config.yaml
n_experts: 24
lr_router: 0.00111
schedule: "wsd"
Below are experts of layer 5 (counted from 0) of a mixture-of-experts language model. Rows are named router (the router's row for the expert), down (a neuron's output weights, with its number) and show model dimensions 0-63. Each number is 128 + 24 x the weight over its row's rms, rounded and kept within 0 to 255. Numbers have three digits each.
Before each expert's rows: "raises" lists some tokens whose logits its average output raises strongly, later layers aside. This comes from a sample of Wikipedia text that the model never trained on.

# expert 3
raises: "use", "way", "ries", " Career"
router:154127117164096116130141156117133139127103114121096146146104121094145155121119094128139153172141106147086149152144109108173144150164095127146122115130105104083152145137149116140136175157134116
down0:156124090120138146121119155111096086111122124129130139049114128156169117144110126113117089141154129117120114145119158107136122140111129131138134120176092111100150124096112149143117111114121120
down1:186103144121129135151102090123114118146094128135140156126109138105145145117122107116133125148165107090094062114121155092175160083138147137140126089137097107132112106139112119157099183134109128
down2:177099169113135134105101177129094134146147137114117086172149118138098121136164185118121137108133084136146118153147134120141101092145143114147112140125151138118080122100124135174187178118146136
down3:101139089144135118115118132096123147162102116117141121110109174087130139144104151103105097148162131126087143119134129107105134126131139133138137096159141150141140125132132173113162154145128130
down4:109101163140122148153090096122140148143128109110098125126166109127124095138110090140150130099123139090121153071129103102111144152073115167096136144159135137151140132152134142099120117136164120
down5:104116103109126093153121106126159160129099171149112143143137132125115151168123141131177190126122110159086112144126111151134114135125125084148089106137124128161092151123141133146116174149084171
down6:117163118134132104104149135108095115126135154151128121164118136113144088133122126157087130101104138109167101136079143109136113138163150142123126102126152124154119106126140150203158160156138113
down7:142159106146148115142100071122122108137104108130170123161154113104143100115125180124132158121098100087147103151123143093129122106147138151126104152110115141147074101152129117117142124088142109
down8:121135142103149101160077102116155149108130109146129163134143132158094123116131115134144120100113107083122128129149141124184139072113113103129115139115124142183109172157107139143146148076122146
down9:139135115133128161146140128125118130145136166135087128105122158086097146136138115131161095119143159134161149090128097130115113088097131130139092178133133132189124136146147104140134156133149164
down10:093122115118098123163156141115137093116105148121119136124158096096135124124149064129156143137076123128121188099097108118137095130064105136131149147090108103126109129195124154115124071124101113
down11:134114100103152118085143153120153128146141135101119164144102111143125105122140164150188119106080139081185106143136147134111113167111149106148141108128103102104126114132106137134149134145135094
down12:082163132157113108117146144127124106138097087132127116086113149099090089121114087108126139127125132145084104140121118101139149122106126149153110126111100113092131161157084099120108111160128100
down13:090172135119082119138124140133159129125137159187127127111082150149139110098161136161142137134123124114136136136129104085108085140085081109118132109099092108085112150112159130108140116158115134
down14:121168141116133117121127146171119122085174095124133105128105116096147103163118140162110182143139164172159173130078127105128168119093114113136125151120131114132094116182104137164112146121157159
down15:147091143132111119141124161117163146100157137132127092097111115131071131079130089092152164088104138137124154132110139118141134136149082146162110120108117134118163138095123186095131166126124091
down16:128114137124130160112138104104133115164139100109138120158129100168111138163135087097148119087139137077096125134081156185088098120165125142113165140116132108157156124092116131136148137121203114
down17:107131121111159094132113143111121163097112112165133125144114133139145168106112127119120127118162175127127075115147099138105148140167101130121131112086156150104140111138135149146117137146163112
down18:177143142184124161133105111114106146127117108130149145121123135107173111116113125053153134186121138138160109136109143088158140151145129161138122117182160113172109138176113130106146117124128130
down19:127150109137128154103100137155060113134154157159111102172100114128157087130121110134132166134134134137137154096113113119117127112151142163143125155137143144169163126088150162118157147102145124
down20:124148081138127149152133100150130097151160129136168158107115171131100111158165123066072089120095158142157113098104209181122114104148138106111123096128145140120132119124119135141176154079164152
down21:167104122133115106115134123132162148120118131153153144177159161161137137171123129158147170147112125102129113118155142158152072112137135127157132129123122127159157150094090094128133150134128082
down22:148133107090109099098149163148097132158070155110132139129095156131102189127132164121143150087125141146112161192126110124107154119171144097112126150132097169146179154111103111147140098105132077
down23:112167141141131170133167134125170139126121110114179107074123151193210139092117163169147137146126120149123153149130145130162114145140145096131126110142182106126140110103133117109144161114172155
down24:140090152132132111142142112130163113114152145094103136117123157098113157114141102134124108142124094118100110150140106162159131151105099100157086135121089104131086135162143137094135141123144145
down25:105121112143125130099153136100104149155114136102151160163134105101141128127164132116151126174119113122123092118136115134082103162134145113115145161136109088139139126117133112135152150141149108
down26:144115169125142145130112128126135110141162110143103103134139121201104122108123097122163072095147102126141139151156147129144177175113133086131128157087148144138156151084097124079109171125157091
down27:121179141121130161136151120144103141173173082129116127131082102138109193140127155128146130134074154146130171114103109128124146125122087155108128130136146096088160190089137153160158143155129140
down28:135195138128140127132134129144139132174119119137089128172114132152102136088130131152142124148097142113090131163122106135135120084118149131152131152122137148130075074138150110159161160111121128
down29:146090125124078146133089117132077089120078120091164141096107106076093161159165142127108139141103147115102158101122105128097131103112126129180126102134131137118163136139131170133121156127135128
down30:149139138114130127147101097153134112159147102132097084133187124139082136130097196117131144123113094093151089112125141159112119067138147118115105134149141140155139159095070127127165127093102156
down31:092094151116094089151086131157085132096120106130157131118142122132104156133127148127089097108139090086084160120152093139157151139124062166100143136104147174115081147138106113144107140131111076

# expert 0
raises: "ity", "ten", "ist", "ish", ".\"", "\"."
router:122215096128128140100072163114160126133134127146118127116098165095143132123129142145087107136155117116129151133148117126131109120151133092136127080144108107119130115092132099138112151121136143
down0:135117093128132144103139110171129182121125101162107133150136160153122121150118142117132152139133105124174153149169154125152128129116145082132116092127131087175138135115151112137121148111159128
down1:097128160116097101106126129144169118119163124134135125133169102154128157130143083130126090107108149114125152103126120125124185126117150093111058172095121116109132165097136114110105105111152151
down2:134160121093124133140130120140113131096120141128124113132083104108097151162159178121127105109129116142142092120115109109104107146115143112113085126117126130123148115123181108112106131131144159
down3:142146108143145158174153107103142160133099124113132062113174101143131151124167116122130130142145117088116139143105102100136127120110156125126139149157185097109139117146118137140165128100137133
down4:138109087120111123107114123104126147109120124141129124119146135145124156138125120147131071180112135132123110169100146138130093099082135140101110102134166119154088149137190156108141154116118134
down5:118093107138093069137168135099107153196103169102129157091144146117114096138141165168085073135146127130126114121121109136164102118103155123075133081090102096097192168154123093103133149151094125
down6:101140141165082141139107107133094087156131128098121089160159108114134136146087152095139158145130107151102102126110129115124127159112135096102136152088128120087145144133102102144144130176088077
down7:107158136158178123132103136146133129138097161139143121152140143107127154107145122119110110119091141109095122101140181117085131086126151113103125125161144139134107158119159129099134079117106068
down8:089137151088117119100122166137138137176100137143097085129110140129140131104090106091129162150148146163117139139131104120110145142102164137136143140132113099078113139097090152099117144117141116
down9:155160120143170134102079130137087122090093154117101136130080138150207145097084105130107097129117150124114104126141162145103120134089145137106123118103130145086162153127146129087121110113135143
down10:093127130151135097141125148094127167154133130171146123106088161146109140081122167159081143138095113112153168107168128127131108137097105109119135099145140134163121133167166136153119133110134133
down11:087130102159143084128145098146137108128097141119121123156118121131125136085138135099101130102126116106100120146116115126086120122094096134167145134124168138182135134180153110124143125078131114
down12:154097108095111126106096171119134123156111107073080135122175088095110145107135147116164115127163154108120122151144089106079145130153096155170125100104123156145142127122103126158140123110118117
down13:106146165146163150174122184122142151130114123155140113113108109128133121097117117131164103108131144153144131132071134097101101136117151110173137113098149160138120116127138159132147087151147124
down14:087103142137152110129141130133142168136108149118116140147159131095119154094114128132120153136094109128083111142103141129115110120143132143143123081121130154136111145112140114145131112093125137
down15:109075130097171124197121103139116130090179153136130129167100098161136118130095147128129139145163121127145153155123136087103141139140108135124131095152127147095137155160141161134138127111131133
down16:110136144146170096133141087101127103108113118192100132121142145151113120082120123139128126138097083098112147130146160149136115145081148139153113108094109136122116124160139110076099090161101079
down17:132114161126111082177099136095168128131107109123151105133114145121153093131125172114171161123090165166076136106148114181141097107117126122111098096146111108102138159134133169140096085154140120
down18:059100150124082193117156146100137130095112150188111116084152106092145125155161125110114156157137163129112141137140119118162116130092147133102127115157096144121139124122146135135105083137128116
down19:176110131136164135127131176161104133141137148118096120162147140087134133138173097147125155130111147159130125176157157159110131110142152161148111120108133128158133104124125153163135128117162107
down20:128085142113131112107123115112156122146161098093112118133162144124100154142135105116093154138112143069111126135094121151098151115137095148117113128125138103122168147150125111110100135143126131
down21:137138144145147091092150101143131140143110141140155159167153120124131122091127139149143163131119121148152086130159152145137154138177097134127151124139150150110083119150110114144116147126133183
down22:135126100178161166096153139161113130140132143113113137155167146122118115129106119138118149113148143123075046137118109129130144156151149142174178164144129100110118125113108137163131100106162096
down23:150149124134120132140129122142142118146157112113159118123094153173196108131143106146129093141124174153140170175095139117143125108123152128138150118120140093100140135149108129167113147162150144
down24:117136155159169099145135129123145137166149092116126158109151118146093102145132184125163156141154141142139126135158127161098157150114146140129150090099072117121117144125094140076065099139129099
down25:126133113117167163128127146142124148149152116159161149104131154145159148144142116107118126115148111146108111072121134132160121142149128114115121152116136143126203147164125159121157151143135156
down26:126140118174128152133130144159150138138155118128116122128145130122153059188118131137144149124123115148153126105129110089105147128131119172095099111139099136115142107107118082194152146120153158
down27:113134149126138125140111096137117103127173118149149128103162104123139123096137129125092168087126089108118097156139155128159178088119144111150119102105142153118071120152158135112118168122088125
down28:130077127137123097122163069151109138138092088108134144081146102138140120146100113087128114120154125124127135118117154092112124131169116128130134141120109077131134126143112127123131141090138103
down29:100120082117105138142126164135084171138105080137105063113128158124102167106088145134095132144163108151149134150155147131149138159129116126166113143144165073129139146151116149158083126092119122
down30:111130116141168118108114110140109183113111130119092137094108093149132136173136111118152152173080106118190111138153140139121131162120116117143108119111125113123197131081128136106152121150123104
down31:122159102184133115147112138104097087145086122079109147143157092126119113147118120107140129119122100147115151096111087123093104119095131168142120169125070124116146166129133121162126099088129132

# expert 9
raises: "mus", "rant", "^{2}"
router:124158168095136144116178104157133132125100146115137131139123125129189134099104138122121112168171122146071139124115092119140145161120154116143125145171136110149098114116173157111139116116161175
down0:111079089138149105125126131107125111144176076156163172142123139118169103163108178107104173141112117119164116089139121135087111109102152147112105135142125089174129135115104138154151100153098163
down1:149184148096127115108115127155164122127119118139156145163140154135124083075156104110123158113123142182142127147144095119124130122127125116115089127142116092156088144136124146105155128123145124
down2:110115118121167160097110140157104092167094169170117164129121149118144155091117114137144136114117139141167091109145149144106126110119131163106106130134114112112129118101089129087094088122111118
down3:171152140137110139121165142164118123170118177139069137158142147153125079132141165115155145153106145114116145144107105098118141167118142174158132158106176110110146098101078120153149119144144140
down4:149133155136176144121125127142161129158167116098091090136176120167115116125178124131176073099120146148111121143121110127136111133150152127153149088133117084115150085099149126144117100158110134
down5:103132121117134106151124125154101125165124136126168091143102144084133141157137095119151151151149120118117154124105133100115095103103124105160146152145156145117118119126168129107102113120143111
down6:153145098121111144077147142133122145166132141125137148145124176151168132127146166116138161142182189138136162106154152121119122102118138126083095122141154131141128131140090144128165155131134132
down7:124079152089105138114109158148169148074122117098138136111111137133108113153150126105168091144148118156166100089161088119154122138104106125148145150151105127129132088143142158125104160142139126
down8:164158170138139120107161160143159161119098110144134135171086152142117091091172137119135125113150143157160105164137115119134129115119115105108107092115101080146145106135115174119100114118168119
down9:106088126144127129097106116147097102100156101106106156158133106086090127163128132165143134149151099099113093129147134112128157128103103098123127131111132194133105143118121133106099143124129126
down10:123093144114165140173134121139168157121171087103098186132146112139120138168141132122131155108105118120091086117125161094173138106105148148132108111109130136145069104186112104126160101107114115
down11:120164128130115152156094134098128124118134124137142120138122136150098148124144098133132140121138143190106173157103167135151140123108104155150108146152148142143136154149123118137106140136073168
down12:135097078110125098103132140132121067158091152194134168121152129137150108106126128148119155088148103129087136083143086135108135134129143111136141166107110145110128112082098110147135110126083053
down13:159151111123138151179104091129129102116154157122160126145132123133121106117104152097115142122121113116135110148146111120162134135186161132113152180170118123186144118072098101143146102157145136
down14:095098144170107130121122154152147127166118096116125154108094099158126123104144153156128101111120069088076128109107115116112083130125199102113153110137102158129135163098134174088124128106137132
down15:121149161124113151160130109157111151175137146101145116171129168162139153096149131147179158127135140151122128154165091124127096150083143106126140110162157129136112139122128129095140167165121107
down16:113113128176102105163121124135120165088143114083103103133115108080092131136152101090135149097104112159089172123138123161123152168091148126116099149113103168152142164145124117102083112099104157
down17:136155135102173129084103164147186151130105122119102148144077107176156099125098137122116149129166113124110139187098124131116122130138130122121171141155125114083117121120124129110169102159153136
down18:141146148130130120137176137129131089118098148160148080163128088128096116101176087115113120151102126158104099103138133094114118124140085161144123157099131137144124111130124109089118119149115121
down19:107092142105108087080122153113133150156116113132095119111160127123118158113128146150098149098107148119122090091158097126142096163112107111189172104088152117145125165107150137171159162133144123
down20:111122121152137155137136135117127118112140168121164107155131117113144060100154132117130135132111157107183069098133143137162108115135128116134102122153150139168119135115132166094115119136140138
down21:144126139111131083119123130148172102115145129139132117143143125182149135128112119126143160133123120120106144113128112122152139148096082138123118141128149108148198140160075087098108091165123165
down22:129140135118151120120112124144128088138091137087136200171122153155135153107141129133161158099117138142104101137127114129122065107134165080144143147135163128169046075155158111111129129135124164
down23:109132139106147116098121100107094116151131136174116125085122134153160102130061146110143128088170123116119103112168133131168128077135140145155127090134139139125144141133175154137163164128130147
down24:154126124128104110175125132105111108104120127128108130150100136085085119133109112045114122154117136164155107108130102137156128144125124108139109113134073108135134139168128175122057056163110156
down25:176143134124164150115168139159110115115103121166154144111111154137135153126150139089153065135111156138136120117150139140122123144105113136108101145169153122103142148152111115084104146112144141
down26:110112104128171135110120069113081151154116112134115147136115152130121174166126129125159118120114145151143154140125119105159118132123141080113134147146145149139127132122117170087129135098118133
down27:108101129136104105143115122115117123114121146101080109146145109099107172106111139148115148129136143091145139075120146145118142108116153102129134150140115152143108108149151093168068114113148095
down28:129128102126109124169133133119067139139127144136140097138105099120080144122129116086123141087127142119092132101170139154136144119168175139158075108136126094131148116102122095143111098113134110
down29:119171114149104154123120141151153075130125124113100110151131062110118129157136152129108102152101127169150130154107145119131145184095133151122123123111153111112137139123165133138106128138104082
down30:157144130128162152075132138123112089127103128148148151155096144149140103139146137148107058122141125123133117131111134114104105141166145107126137166154198134145168139157158147127145118103117112
down31:137100119151113169138111126135121128111139132132109146096112137110120132117091090126106112137137109115099122066129123128100174123125126140138142133133077114135189140115114107101112094097133162